Weights of a small mixture-of-experts language model, trained from scratch on English Wikipedia: 13 layers, 8 picks a token.
Below are experts of layer 3 (counted from 0) of a mixture-of-experts language model. Rows are named router (the router's row for the expert), gate (a neuron's input weights, with its number), up (a neuron's input weights, with its number), down (a neuron's output weights, with its number) and show model dimensions 240-319. Each number is 128 + 32 x the weight over its row's rms, rounded and kept within 0 to 255. Numbers have three digits each.
After each expert's rows: "gets" lists some tokens that make up at least twice as much of what it gets as of all text; "raises" lists some tokens whose logits its average output raises strongly, later layers aside. This comes from a sample of Wikipedia text that the model never trained on. Tokens count by the router's weight.

# expert 56
router:078153111117105086137146173129164177154133086129155135093101090138141178109101138182124133114126166142145085149163144104147095110100168132116136132135140115081111153106170125122117169127133097144135137140128094131066144045164089180139145100
gate17:120118159105180166121060132135113218108100123129161104117087093172092122126120157106142056114153127131150169174089043120151072174101197129141186108143127134128068223096093133214132128133110121128156110105142080103176037143122143104130110143
up17:083132086106073139116107159139153161117111160082146118120149130124106155076137138156096135138112212110123135161047084153118159192089177143092159142150180093137123182173093156111129124094071118152125060146170044140132106164148100085181141159
down17:114151082170093132162124139139039080114068063169103135089114122124090060131135170141135140150125100145098134128139076155093080136142143134140126159133072137184127128155149113138156107098158120145082108119156170073154158084122127103159100101
gets: "\n", "- ", ". ", "\n\n", "| ", ", "
raises: "however", "when ", "after ", "following "

# expert 27
router:095142121101120102153133152184058151162153083136168127107144114090121136088172164156127129161125142139159097143110110112145166175085160161097171155108146119101133104109163067181110158101170134201107162127075105086107153094122152102157103153
gate0:118115112089139109132122107151131129163216115129112155171123152158127115136103159120143167109123167094118135138104107118119111111150105061168115095132227114148162118150108130174126114167143083161111076166114124124145124074114172081144087156
up0:070143143140217181102073134128168125151069139097100092117094109132135165101102196151038107116138086164102123165155090086124119076144167141115188167146131125092103141092116153121084128090121121153171120149179095152166109151175159150139163146
down0:142101139143099142103123116152079123133083101088115126127133127114193095095097088130050130127133097075086077131135088108175081133095162166150113094109175155199163127116127127087177071177104064135124145209102131143158154121127090111077158089
gets: "s", "k", "es", "e", "i", "o"
raises: "ero", "ada", "az ", "ero ", "ada ", "az"

# expert 20
router:114135158071122117165184160099088139127101075169179138054169128124154144148092148182141121151097151107119111121109124099134073113125129104106130147132173167129106159098161120166145176111142090095128149130123126096105132057109130173106127116
gate0:149098157103112148179123163145130126109145051141174147134124105075167133170159138158113111192085079142111181142137138137160126129116180111182127122134103114039170134129156119130168196143115065116100096119109125148156154063125151125125118144
up0:150169112123082146096107111112111116105169144155195086161091155128192115106085175111141160159166137150086134156119162133105173166124155107184146107116139127193175149151131192120118076175177168146136107182105171120150136140115138072191107158
down0:174105116168135113122100100163127121115118113174140056194102120195082083093114126109127049121151132147106126147109162172175140188096136159074130183108129114164134117069091064076082143107148164194138132151051071137137120117192108082117135112
gets: ".", "|", "e", "-", "ing", "y "
raises: "^{", "same ", "away "

# expert 74
router:137131146140118102093140110126132096163143078152128151120094177124159171140088198149111095190133154185159076127115100088119154107151128108101138142156146073078131182100176150139064156167149108151129113165111093082127097099173098125167110145
gate0:174128124100166135127097120107139116110179126167134142146136167099133117143147178090124133092156137114177096094083120068170058099169171126091076146116137199158143139058179138134129131126146121091133070130108152088101151127114096102104086193
up0:146167125139138124096125189167111118129126103164129086103143141152132156204094128154112169097101165189111162111178153099120175164114061187116114096124148156133161094137091115165130136097150182093120100160152114126108131089144078132134094155
down0:161084036064201068144156140123144053100073191209194132129080159122123119111182103094159051156122144129139116102116075065144086157122107156146145165100106152145145127141106106101153096138076084093093146150124136126126146148137114097111074180
gets: "\n\n", "\n", "- ", "″", "==", "′"
raises: "\"", "w", "l"

# expert 65
router:131142111089080102148138180112104201206103108095131111130131092165159104086172163138111117104099169106129075129154091151136119155113131150114171136130176100148159143097144085178125178068142087152124126191085093096099147109144132099122166108
gate0:121143086157115100153113119083113134106146072173075122124086159110192081169120102174136175145127173112131161125138125100066129158120111102197148125159124127148149097159132178171109132139157102089189140112067154099112135107081171112130154072
up0:141112119143124135093097166145081184127081063110112105116132085114183095105106139153160143126127127122102195122126125090089116122106151143120150164132122093130102097214103165181110119141174046100135151101141086138106124087070198142168152111
down0:122093203196159118138191172113133048112059073088155140104100174117171151117129075161141147132162078100159099097129142095126131149123093046132121122213177095093088163163129129110133129125134111149138146167120188081131193112104154122163115134
gets: "|", ": ", " ", "t ", "tion", "u"
raises: "status", "level", "de "

# expert 50
router:129192090106178103088140143119095205061084099144179133060066115119164178131102156164124108105113161164093108186127073153097149138069173157117133115151133161090148156126164094154087125121110096180102148180090113145095123092184108190143082119
gate0:164134157103141140121183124103081099160132140101125161113077127122139152150131098160137117125125153108141114078135107072118146164097150133113054077134089135154167160043133112158113073094163153134139080200119102114108138118115123056093158105
up0:143168147088182122105167061088089117146112110085138150126056105131135137135197113115179136136113164134156131123174130099153133185093147116077089097153115136158127160067148106176088082137157130099189157202120047125132123132108165105101098080
down0:155186133099137122085187107107164190161102120157092155145119098126143123109121170123089159107166154122151151136128174129173094126152086144125163119143084152114143134162186096169061148149088168139194128145179055112088110089200124140087121099
gets: "| ", "(", ", ", "; ", "/ ", "), "
raises: "information", "release", "effec", "results", "details"

# expert 21
router:069189166097138124119120172147182173112130116174172112107101110122110166088121119156120106137181150168161118168127100145135116141060149130105133109164147059113123143141110115134137110128144066174153126146123105111084061016155105172160116190
gate17:142095160141108084141152190108123167209126113115074168144075117138162166111122102072088166139153179115108133150182164150173171200179119131147109157122148080137118167102105098100093092067151128166048148156117173134180222112113085127118144099
up17:154190177127156118129123151118127153139132117127121138116144140140218099107132143154157045087122209130133153118104122160141092090127200148153100074056130131170117098051185102164107192140154087074144155058161080140169129109151130134127093082
down17:119121134118113087168103119169114074064134114142121122125137117092132121060159166123146116126094161079088123089172119150100101038123128102126106107161141128156108163146070149087126086110106144146139128064165101091125130136155125105163083157
gets: "- ", "\n", "\n\n", "\"", ". ", "that "
raises: "Tit", "Occupations", "Years", "Position"